config = dict(
    num_hidden_layers=13,
    balance_loss=0.00415,
    batch_tokens=65536,
    max_steps=4189,
)
Below are experts of layer 9 (counted from 0) of a mixture-of-experts language model. Rows are named gate (a neuron's input weights, with its number), up (a neuron's input weights, with its number), down (a neuron's output weights, with its number) and show model dimensions 0-191. Each number is 500 + 25 x the weight over its row's rms, rounded and kept within 0 to 999. Numbers have three digits each.
Before each expert's rows: a language model's description of what the expert responds to. This comes from a sample of Wikipedia text that the model never trained on.

# expert 30
It responds to: Ending pieces completing proper names and words after a consonant, such as -ent in Bonaventure, -ant in Cervantes, -ted, -ing, -dale, -ington.
gate0:508494493483511514451501492514509500486484525482506538505479471514474489451463509535530464550519472504511487546536498537510540492520461478557491459493486524438481492511466508463483547531533468518522505487472491500507488473522496516536513487479461514509494541456517490505504522499508519461488469446487474523478464510524512484501504481485486498517472493461487501551498512478494525416494525493479544479517488477465526495513509508504485517461513526510537474535467530463517550561481468500551497488503485497459502481500542505513520501516458492507499486511506465486499486515491501516
up0:539499479496455479495459475503546507543520493460517543494494510499477507507506467483529463527498506525538544509503509535455491541497506511488490491520497469494467496512492464515518427491551495546508512538483488491518468509523475490546516489476505520508522459490552492476499528550478545498530535515516522501524487523501511509518546499495463481517535527501533462527479516498498518469489525490530482528500514496436510487523527518481484495506486507505530512522527499481501494467461468448487446490475495493537514498505533484500474487521488513513547479490490476508463524447511554522
down0:477504493513533470502511474578493493472493503559520496499462553508476531473516531548533507521494462502520463509486467529461511491475520509508505492485476467487524540524517515463529511488496482499511514509484475539526485513505497533494507484525517523555505501520492483471508527516521478453468491546475522463462446496521500486517499463489506489494470474532538504532484565486533529474499531523498508504514497475507536552483546495484504480519500459511508498487467494497539478470527474478458500528537483535476514520516471514497497519466455498468489528473497549505527538493492508504

# expert 2
It responds to: First piece of a split word, often a prefix like mis, un, dis, re, pl; also opening quotes and brackets.
gate0:476521530486523484510468490505502491517501519507514461489520456466520490507467511465494487511543511521523513440520478546493474510530511494534477474503502516506528472480509508478493478501534474504463508503494489550515475507488491525471498525548510515510525489516489553496525509512504460565454488430514562496465518544490487466498499489509524486513519505515504505512479509459508535500490519490486472496502458504512534497516534471514513508502511489497491468511477510512510545464500475495476457510535469497495504553556540512524464517506534451487474475483508499522561534572505506481
up0:480495493510530454531517481461519475491530501561503497526476492499480525518491528480451530539501437516478484483460530530481484505471484518482470535473494516470524494516477561543502488490519522525532539490506520515484509513533498484532507498518509484478476443461511480484500472507493485511493481464470493515516496512495484529522504510480535552527480498541503498479441522479488479423554516511498509491505485490482527474494461528543480474508492497534477500471466480534551507484505519502455478517503500518499531453516487524528506474513495480543467477513519519521484484499522476542
down0:491486503497508497497454558484426514504486479471494492498484506481544469463461495500536514487525519531547512505499514518500491518490479458448439486503516504520482528538502481499541506561519536515472524548510486467507535504478479527553486499517473491472530527522506501450511488473501505491519499505506491486510486498509501471507483460543448529546495506514468505490558495509484526538523484512510491519509522527483491500510469511508482478474508528505456500461513461506498486487482498515557522482506486524502543479551465475512476511500504528520535504555517499488490456544521502473

# expert 31
It responds to: Closing parentheses, quotes and braces, often in tables, citations and taxonomic authorities, plus some word endings before a line break or table bar.
gate0:493444497492525518522466487503506506541497505527450542525516489477477490530483506506442471508510461512468468518512471446527499502490515513497474512487511545517555515552497540519506532503516490556513487480525477484497546526519508508499476490457487528511431469567492477509494485461508489514491515512483502449527486532493507480504528538471521494513474526516485509518508503482487553526462495496531505514480509484485500476474559463486480493513491528538492521496488497511502512518503531501479526511517528503474531560533519510487505489472483464494490480493486485430520529500465527525
up0:482487475535527498496503477503493488471470503471546512538539507514515469515484483474481478507530447488486509515460492464505451461456457493518504503477510497497546500483498457507542464497516516450491519537552475478525509500511488536531452515527493544520540511498491484513511479509512480523497474459529581534482505488490487502511505497476528506478539535508485469474530500524519504523473461504477488504511519505491528460510451483505501533507482465494481506478506481471458495478527507482491516469501466541536484481495524499518528461504502451544509535493487523543502468505550526490
down0:526506486506476506516520544495474528499528496490491540503477513488492515482537489494502493515529532520488516500503473480538488487489489524551516552539476551504489503424511512491490488472509527492499510488481500462487532463498533529532511478529489508561539463474489436506474481497512479538536527509503489493506542478549437518529505471511481522499543491502512509504545487494495539507509470488504482506482505533491527542494477468524508452551508446507501496538486511489495537494542490538529450506512530508443500498502502469477502473471509484478476500481484510541504483488526504544

# expert 58
It responds to: Line breaks after sentence-ending periods and the closing == of section headings, such as ==People==, ==Places==.
gate1:472490497502452499481468482493445465512525429501474512497505480473486515520490487453506469472472522500509528506494484515528519513489539487508485458452496489477500501508497528511501438481515534473468502498482489470551541494448507511534530482420489462517522476528482506512503561470496500509507531471455488503469494513504496516479514499490545477518498465512493496455482486492561491501461520535503511497499503493474476499487513461511479484527537526511490478503485465484499500480521496477491489501506494520465497502475512475536535474467535520524497487519495471513426504536506485445
up1:524454504487532500519545472481518505510539546518514492545487532505516481463498495535512563490473502477506473523481469493499512498541502532517519525546468539505480522498483473479493530527476496502502517510448540509491460548542537477519464543535509550508498527501447540471532493505488477483507479539531499487505519483477536489513512505493494476453490507495498517516460476510469523510575471515478478503515489477528534469538489516488457490505452482452519553497520524531495499509485517526496517496502479478508496532501485511497517514525497492500526513511542506513550491488464509530
down1:449504514494479489469495475448473520474514483493486471515476496462528489456514493450524492471498499464503481513522498487529486501473520498505511492514478484493468498487491463525507498497473543498473461485520507501504570558506551478528547527462499474497547482510480499490495518526482565473488509452520505480545536521514544528498500467477507485462502481487498469479474477508541504470427493484509477504467487508473487493489525470455495526534471546484498474499478474485493484489502533488424481492510511479511532514518542463502531508534495466522487473488501511500485516517489515489

# expert 34
It responds to: Commas, often fused to a word ending, that close place names, list items or clauses, such as Kissimmee, Quetta, Romania, 2010.
gate0:524473480578503528488495524543508470498487517484458467507484526516551552519505499534465522467485516496518505511566495522560501549510498515522518549499493521515462569460478511488508560500536448529496503507507529492476462456464486499513485514495454487481494510494489505498472516477466502507528490518508521490506473533535489464511472512499497509556478470485512517498518505556509514472525507546524455474485497520513527489512518541516508485496512543539501509465506499543513485527485460469485511532485494522514508503479521479519490494484516522499538491522509491491512523509482514475
up0:503490478521489567486491546533525477505510503460489491517510471520563495515544470510443478456516527485509500515513503530503523504517513474497526498524513497537450570509465496497476485516505469520520485507521539470456531447489516538478484542522475499510511477507507517506444497484454490471536461480478555475481473497526491474479463498483491508486488514480494504565479500507521495488503516506513474482516528517506515471514509565473505489515510524501516519492475512522489488506519471468525526561529468489458478537488524493495483484491483541507523480508502509484542521495502523538
down0:512452485526517496535505529517461482502512461464519466484468495465517498507483518476486470464494484472455490463490481532463526502532498498472505491542476482503526504515496491497497503521459462466484517501511540482490511503456515507537489499506463485499492476478516485484508514512515492490574489470462528477486467495524503534460531491483504468514464499466543502487491523482492515474500461477470510514518493488521552497495550495446473521541490474520508469488504503570533536506491507498504497477535497515439489538507495503517447482523439509510469515464512507519502522522496563527

# expert 55
It responds to: Compass words and location nouns after the or a, often before of, such as north of, south, University of, city, part.
gate0:509464498485492481507459510515507498507492512550522512534528474527514485489538539447476487485512494510512502523524557472502466484520510492555466482496528482477493483516440470454475524451537491511536453463537496481497512494490477507494454484501493499545499492493509457460518488469465515494525507497484525518497538503486546488515549476495469487553498518523493461513497531479486482483492491512478533479571492541491510508505564536532481478515537527503502498540482491480516510526453494490517493529530487486515500508493497484477462526507510456529515480489504512486551493456517508513
up0:516479476495543478541489493504504539524489429509465490522475519510496474498522505514455493500491441493488475515496504539526492516519533501500513509538462519470460531521496444474504449476532552509505513450464481513508525500525469495527502485556479499545478516535503500511448499523501485516452484474483504467496478496490461485504508508547495457507508465432495545527488483481501494488527537525518514507496541505543507518482499431519516505510490471477514501499520479461509504502453521479484517488501488480511455474516494508449515443512506500536491494506518513497493502512489512516
down0:476504480479523524501477484504448505455497483577509508529457502519489523505506536516464508498436456509517500496447523471509526485516507498545491542486495514530508510456497506511448525524520500483469513498470479535510542505494516482519465464497483505495500511513527467483495509509485504484473469533473484512494473468510486486493447470457459510533479552503505501478508484463462485533518530497471535509495465509511522517500517526544487507516510480467473480498472481541439509463499518483447510509480507552476507464523475536534483503501509522474493533471521497483513482518467528476

# expert 33
It responds to: Head nouns of organizations and positions, such as company, Party, Minister, President, Committee, Museum, often after the or United.
gate1:548518486444452471483504482520464499469499518502498507487508494513510474516492498475480505482499504509497466525522450497510480501476464485494489511474500525476516451530459492508539487506510494497517516493506490535520514462483535485514500482438518505540516499527509478494522501530536596506520514489471493477473456495503458487520475551521444510488518495536482495486487482512503519516500468487482516474481553511512512477543521530492462512488474529495517488501513542491543547494516539461452478556495479530538493497501473498493480487507534490507473544520501468448534470501517507472
up1:498502507531489492514471485489507533475490510516491519514496501523492544487480531510527490481435490479531513542498434514465504475453483525477468505476521471470480475468473500499522483492480527497506439505525511496509520496500537526532533525467511487512534489463499458465451499465516500513491470500571475484555485542500487499502472489473562486491515492485455528478505526496489495566494500532508488467468506502515505466503480497511481495497492474484505512513515534522537512504488544495494452498475506541488526500487529475505538497515473452516474496544480519467467481506469445484
down1:499483474485508527506517475485495497532457521529555496519479502478491553481533489515493506507512507499518471460499503489510521478456502471540502522514508485532477544472508490506525463501451484482485454503508474468525537505449491525515501500523512514535491457486467481482494477552522510496498520482521527519496498467501484508521481482499530466494512501488493481496477507459525536493451500520531486519512527534478465510497483491497495458559507525506433505498490495503465497492539500480487463499471492546458471532481487490495529495459492494542456507539483464571532536456459509463

# expert 28
It responds to: First pieces of split common words, usually after the, a or his, such as arch-ives, Arch-diocese, reb-oot, mort-ars, gu-.
gate0:509472555465509482498486510514503514487478514517491503466459515516498470507486509472570494466489508541471484478452526506488476459498473521485491477479481536464482528524460503497507499520521532522482492483487474483515529505473470475503489529523461492524485458529505531475507486493514533445518526530464510486480473542523520466473469506543518496510544459518515471536461493484540500512479459528494490527501503493505512483484526513519532484513508448469533480503433475508476498543455482461515502482489535509500531506560514529516545489543505483499473498508480467483459496484517498489
up0:480413453522514495532527519491500538488492528521554522457486515550508522477521449488506519505513505526486491483527485494526468499571504505488485494517506492475525466511492507508503525523502544502466459503480506469541543556474507467450539502504518486489486493498507523517490463506506489489488530506519499499493512503505448498510527527490510508507514488515479510500474468474438531455524522504493534536504554511486528497476499543504504499508504467456502505508519504530476523515466491523495555487499477467523482505480472530522567497515503483477502471536502541490534509510477462494
down0:474518519500466499501521509509505481559517517502480480508522502474478540480545456515502500449514487469481528486466519543507497500484486484549491507490519483525524485491452461510517529483499480462496461490538503533502502452497513505495545502526491483483529478496472434521468502483492509499478522492520509491550504508480490492549499478507490502489487487467489529459500483434528513545482500532517529534495500485521472544490514529515437468499466489482454507519530501499488545538534439514528536522510499500531510512484483514517490531462446503459465481525478532491521519491499502524

# expert 60
It responds to: Adverbs there and here after verbs, pronouns him and them, and biography nouns like professor, politician, war, Award, decade-number prefixes.
gate1:522499500509497506484451538478430547518507524541471465520496469478494471470529469529531532483535528481497488555503500517498478512528505495516495518529484491520485498484493501448524491560538509481512486458494548494520513494521550517536540496477483520486475520517537490542531522457521508485485470492523490483484472487523475476500505451527505519432480535525524504512531484526519497460500538531492547454536479530468479474502541476527464489484507517513499497527482494524479489477515493471501501514479504486527493494500503479534551503492511530480521514492509491465513516539523487538
up1:507514436534496524502506486473472509486477492508495519498476511510531476419477471469463506460553482499516515515565510497488490440481509498501509534479509487456491516563505480535506481465508501524456482538513502496522468486533450532495468522517482491510464478527507480483525531491488503497496506543505476527473479514488510478511510536499517508532484530483513459538497484516541483507488485490484485475503510527533495470462485519522545511486494467513516509494529517501498477490494545498565515497457499520481500451510473480530496428498512562482517513496499465501475508506527498500
down1:484558513491464523490510446476479514487491481520522500456515519481493585529490516469521514509518474530477524460532495513504481542474482497480442492513523519473517508524538464504496526469475503497527491509499534542511495491523500485454486530530488486530520472465507516487499471487459477495510509495511520506477471492482491488488515452544531528543497461489466491496477507462464521489529537511488548497496511474529467521472485534517447467492449520492501479511519510469487514499483487476551536470519520526486474482467517500488457501529446491498478535527499532510491522500478476492

# expert 37
It responds to: Single letters or short consonant clusters opening a word split into pieces, after an article or and, such as f-ierce, d-rones, D-AT, W-WE.
gate1:529491535476507502515464523486530486506499521499480509556536497497532520457484496526517486507504468545494475480490489468476519467550461509489509493502469512446502515495489485507488525544475469499502476439518477503489438495492494477489469506495485506500521535538501512537499494498545472463430485464479482452495471486507478460497521515526494482508531487504501479520562512514488552524497504505514534485463549462507491549508508486523540510490511504488462484486493476545508518486495505450499510522497491508498494496493516491517513474539520489504446481477513476545471532500494574531
up1:496510528508517503496528485486452498503497513499468534499526473542522454520468481472496523483509513527516526496536513446513452505458504499482516500529540468497561493498456541494463509461469557463484497531469540515511508472493509528480511492531511482488487459505485513476507499543531432519476476500451518438459518497510506506489493506510475485474512483487494465498473520479498506513513495515484513469480514527497515509490482471511513522482521515457556484500498506470488494488514460510526519476538448519504502470470511550510451457481491492479522488501453483478537474542492527496
down1:478498514482487456509542462500489503499487508448506507552533508508495471441561427501544486526512513487515486446479544490520529488514534510510476490485486495504510472486511505512504525467486513497494491546517488495478524485499483488474569499523488444483533536486507488546486543505516499482537547479552493511472529465545517482521497501503536503444480523498519517473519479508527485478492546509487543527477500467492488488534524468518496503492511456506492517506520526509529526457492529489484499514510460504508473512509518472482553487494479537530525499502535479499496494525531503474

# expert 20
It responds to: Pieces of organization, title and proper names (Ltd, Foundation, Women's); also of, as, was in biographical lines.
gate0:512510499474503477496496470500485485530452500471505539504503489482560503491500502497502546496495518479479497501485529489482503467516486510501475530495494527534518495466511511481534520480491501552470533491498463543482469516487510505475501508482503475485510513524470494491462456505502494493511481527482467496536501512490477436446513500501497493466483500483473510498495473496472532505506458542504460464479510494544490539506494509470484489505487530460514572528457540513446509566534482506493509467496519525448536541466522463538452544489529486495501482499553498453520507519532530494
up0:495525524487529540539475531440512481488465492489507500515504509480488500521511491428531508525505470474471481480544493463493511506475492511490486507494492522472539488511497489502492502505507495508504479502561503498506517442509455503465486454539495474471532476473483533494447506527538507497512511526523547526519473505518526500471508504440442490498498504478482526494511476507549484507496462550491539530528493527491543522507491502515488528477515490505484506445491483534495511558497486488528525521481494558499537528448503473507455495509524504441487504552478501506511515500493507514
down0:517496477512498528489458539474532459474487489506522502507552507486490482456497478484513491504507529467517528481508496454465496487472512504514489463497473564531517492506496521476475540481492473524516506490495516508532494481541509481440471443469494533532517525475493493513475468486507500511538509493502535505463484499500528523451542472502460515558518493467529515467507467501481509477506511501518519506484501425502471495480490539509502498499493459492468477463502463543527495511501491512506507527480506532542486509493489467539522525499570530506499457509500514519530453520455463493

# expert 56
It responds to: Markdown table rule rows, line breaks and pipes ending rows, LaTeX braces and variables, URL colons, and list dashes.
gate1:491513491534491540522473501493491512535508517463459548508514500505483498499523497487456462464497489507528501522464510504535486516513434493496484517436487515511496494489552467467491490579516512490494485535516517508529523489497480501486499492499484515519518518457466493495483466486477493495545534497487538527479522510475504460487505482491518461469525500494544511497513482513517523469480482465551528510418474501549522494496492493516493515511502457511464457481524477528473522472513497500520518559485505482494504496493524520504511478498516485492470463544504545487468542518462479556
up1:517504482497549517497459498456493553531513523474436496498487511488504535512480505471538491470502498449521531512508494511489508476476498535459477489470473500487466514505537451506478523490526490502487498508525528430494493511433491552482549493469523516478474486472539540500478479517523486512532513501472516554473475501530530495491506491512501513495523469462458512489462511465477529498502485483506493472482519489488563469463497522479515509488517467494495530514566472508505461435510499504525505520551450485504476492498502486500508483518499484526488519535509505486508495473476485499
down1:513483473501509508534543487499513521506485496493514481464501506503473496518480538502515520508510503480512488496510505514493492530441478506535488499521474492488526503529497516561496462502497480534473511512515544480511487487433532507508464507459478519501476475482532468500449568484449447501486539514473463521506524479486488509476559521476442468494539508525474518498493491493464507468475502464491474471494488495478533493500447496501486516495488505472476508498505420505510476481491530483537498487480460533485511484525484503478566518491481513477529513493475548487549471494510534478

# expert 26
It responds to: Word-final plural or derivational endings on nouns, such as -s, -ers, -ations, -ings, -ities; also members, people.
gate0:510514575541522511496491523488492519514493544541521475500520541498476504496508514518507522548473481503495514487530469534491464467491539511481480503558483524490511498449506501478521514515501478497531499456487512475489520413520507473444546492499539548514529519523510499491487468526470512500490449519442503477502495506495481488503487479545540488554507485497464549535490487486515452491541510540499530492482518463493547491478517475502505492513496488498490496509522485477496526507480525538476498528462515546510515465479507529523487512501477494496476483457502513454491497492480482501
up0:459471518493518523521521490541512547464526533460503500484432497516520493495482486486471511517487444501480500490470454499525489488536525492505488500481453457513475455457519491486478482475477493519460523515499543461529496499540465478522506535498499505473494519525508486518471531510497524542488520541482495507505499478492534515473510479516540502480489525472457507497508499521491449513496520508504470537499489516508507518517469508522481508546540564499480513534439528524514533551529496482474522489557547534484559484488487502506499480486476498506519512476489467531489508479519497478
down0:509498464492483523505517535502493439472490502548477459489444540468513476495503517506495482460481460533500534498495514504521565568490474498455469492524496551512496435486500496469507518508504493540487489523485479527510500528481491459538459542494521475469496489495490513545495495497467501521500501504524512492501500528532526484474489493497519512467505541534535491464507496514464505523514515497530507539514543469497510545479481520530519515499470475491504490491459486450485494552559461528480516498488509505480485505472450499519526500492488492509503490498509529486495476550522523450

# expert 35
It responds to: Abstract or mass nouns after the, a or of, such as power, land, water, art, research, and suffixes like -ation, -ity.
gate1:501523527500476508504471496526529523478495492483446564521503513488543485514519512561504521435557503492477482514537479526478499491451507476517520481504469513469493504489502478476516505521501480482496515503521552549471500476498512501495526538481485476489473448464497496483493541485500518458517505518511471502499502462521518510523515444506530516506513512466512512523491458534507506526526534509514515524515508496551478449489489483501511468492469514483452543487491503484493492520449527493418503513495502467514524497532473483527518507453484512507530468511478473472497479489456474537
up1:488475514501505499519480474518550525485470482509513494483462497522522524479508515517511484547487525506493512521525515495451508488487482488500498499503532507529486468470498481510424460483481539514518491504475505500555512479473567455510517524471486501555480526473489492490499484511491519526521478453510473458532527517503522504499509496493511497508524523476507539523476436520511448475432495519508530465519488491501513479493484534498507481482502506496516475519436505507507529506498501542540475500442494445499541485530481515507486487528507539494524484519497478532522511581488523510
down1:525527486522521547525468491565495475517496511488515495534516495466483530493480527453478503495500474490460493466464510488510514563512511502464490515500475495518513562485459511540471505472484463500505503470478503473504477513493528462479487464473501489499504510496505521497535502484500480515512520508493474500538508525510542467489486520522469480491489499493497467494524490488480529470497524521515459444545502519498489515503527511512505527482512463542536533499499454466544515490505469551538479510519446491508506494451541554534475508504513565499533458526474475533485486528521473513

# expert 61
It responds to: Middle syllables of Asian, South Asian and other non-English personal and place names, such as Y-oon, Kal-an-ikethan, Ran-jan, Saig-on.
gate0:537512503454552485498513512520468454522493499485507511514493495488513465478473476483453488531471505540438458503508509525503538492503477551490487477495506525486530474537509483482516510487529476481483467495501516537522513512479532500459443504498502498524519510465506467569513478490437533454488556481491496478462480497546502545493483476489492530485517496468502517487471466502533517478498498520542452504523525477461489526493490531533515451492505496497520516536528508510485525496516492478491488527510484519499443505519477486518472513466521512479540504515549523472516527495474520470
up0:547517482473504492490529495509441488535508526467473512553481494504462520511486515509514513506556496510529507495519480491526532532499485510482502469521495498516499519473514450506507535473509509506490508517491514473518453462475495554499466504515506513505490489533470499536489461530497510491558513517498519526517505476489494496495551522507522522511491522480493450480527492441507494513469510476478498507482539502444486459517502540515492455533466508515476486546521527484514445491475509540483511522474488492540512461451463461492496531466513542525509455490479536487535457510465511476
down0:538507487523511503545509474483474459498488502499470506460497501500455511514491548500504529492531535553533499499508539505481503505480484435522494529479471516483520510470502498484505535499478541508506522477498496539532489511511522531518445508537509496494536479483477513509537475464506517486514487472549482523511501472523528460446495528495472494507501492524476454495543524478460519511486509491462503476478567505516436471542414523549525473488495511483488466491478540476485496493476476475533493507490482461509500515493495491510450517476504500529472539517511500500485496521515494493

# expert 27
It responds to: Early lowercase pieces of a split common word, right after its first letter or two, such as cont, equ, sc, enn in tennis, ol in unsolved.
gate0:499491528495523514494561505481503511509508457502502506486510482505509469484486493478456478492499539456498512498503528501481528548548484513501498476503477532480521531513490516442467517483558496509496469506494512506558465530555522487531492546510487494448496520501430528507498507484500469544476494496487432517455487540490505508533513530497515489469492500487476530498520495464527515501524496501516529494463545443505504485512498451519533500515478523487512507455490514507503499534490479504525485513480504508518530488530496518496579508540504523479537444500504490492537511538514498527
up0:513472515545504513475474510530512492479530534492524474494509487489528540559486487532489489507492527500493525509504468430460489491496505460457447511475508489470526520491513477474466489473517442537485524508477500476545480517470513477482510483513465498488468498507512460504492523482519437497508487492496505460480497483510493471465506519499520501498461523536496502526496479491567506493538454481478512471531471475480441480499498467467507494506508542565454517488533490506535490483493517476550496473490504491507515526463524460491472512499455487521481511505531525512498517524545508516
down0:535522468495485474460487565499489484460542472492509487485504516526464542529521518495547543511470546501461511518497480457483528503499497456495486460447452480529539491451495478525507473512484483524537517475484498466514505535482432528503514468502494492530469493533520550555487497526493514490485526461522530514498498457514507498446540532516499524502506485488468516500516503505485507466475507517543461500483485521525492483495492475482475474489501472467501490470493478503520486493497488500471494503489512528513457480541488537493465504483481506549498506540492497486470484478517519550

# expert 10
It responds to: Pieces of non-English names and words, often accented letters or pieces beside them, such as é, ü, á in Flá-v-io, Jé-ré-my, Andr-ze-j.
gate0:486512507518493489572471518466506530521492492527456522526506480497480531465484500534504484551534525446509487515427492469545501532475501552503492467499476520534451506492465541515517518492484508477495492491520518464521491474479518471480551485471543507507519505517449502496460463503508478478472481557490527507505482483476500506504492518493491457497488516477533484499491466512517511463529493499546490491471510496513524490507521521500516502539516492550498525557496486544448525512508522558500501517481515496487547528495482477478526527506503480514496500522530494477497531451496502529
up0:502488468540459497474482514548462444528538523480464513555496508482520470455441535489454500523520479500509503498491504471492533538497528513480523528509483476478491492471492445499491499517544498507505548530499506476485533541451501532503533523541496500516487465546506512492461503487476505489520476498451461501493479498515491460457510518471510485525479500530516496498529484555500461470514491522513510477507512491521513501483471498468493522490512519482524521491550485500527529491542472505534508503531527491472527513520523477498471470463490535460481461489515523455477473506498488540
down0:483475518458521486498480502505471494440492489507488501496479500543522494478457462487489496514503528513516543526474526510498521502494523504501491511472507495481455524467522513447480526459481512473462518478482525464498487515517494473515514482514518498465507488574527515519496449493577473486536479509466495516474492494514474496524519509528457518475523496529492502510470488491528485480469520495467526471544443490507502480475448511546484501515453480508518490458517487530495512495472472514495450496512510509547491478513484535504528504428498504490514531442484445483473500494523497502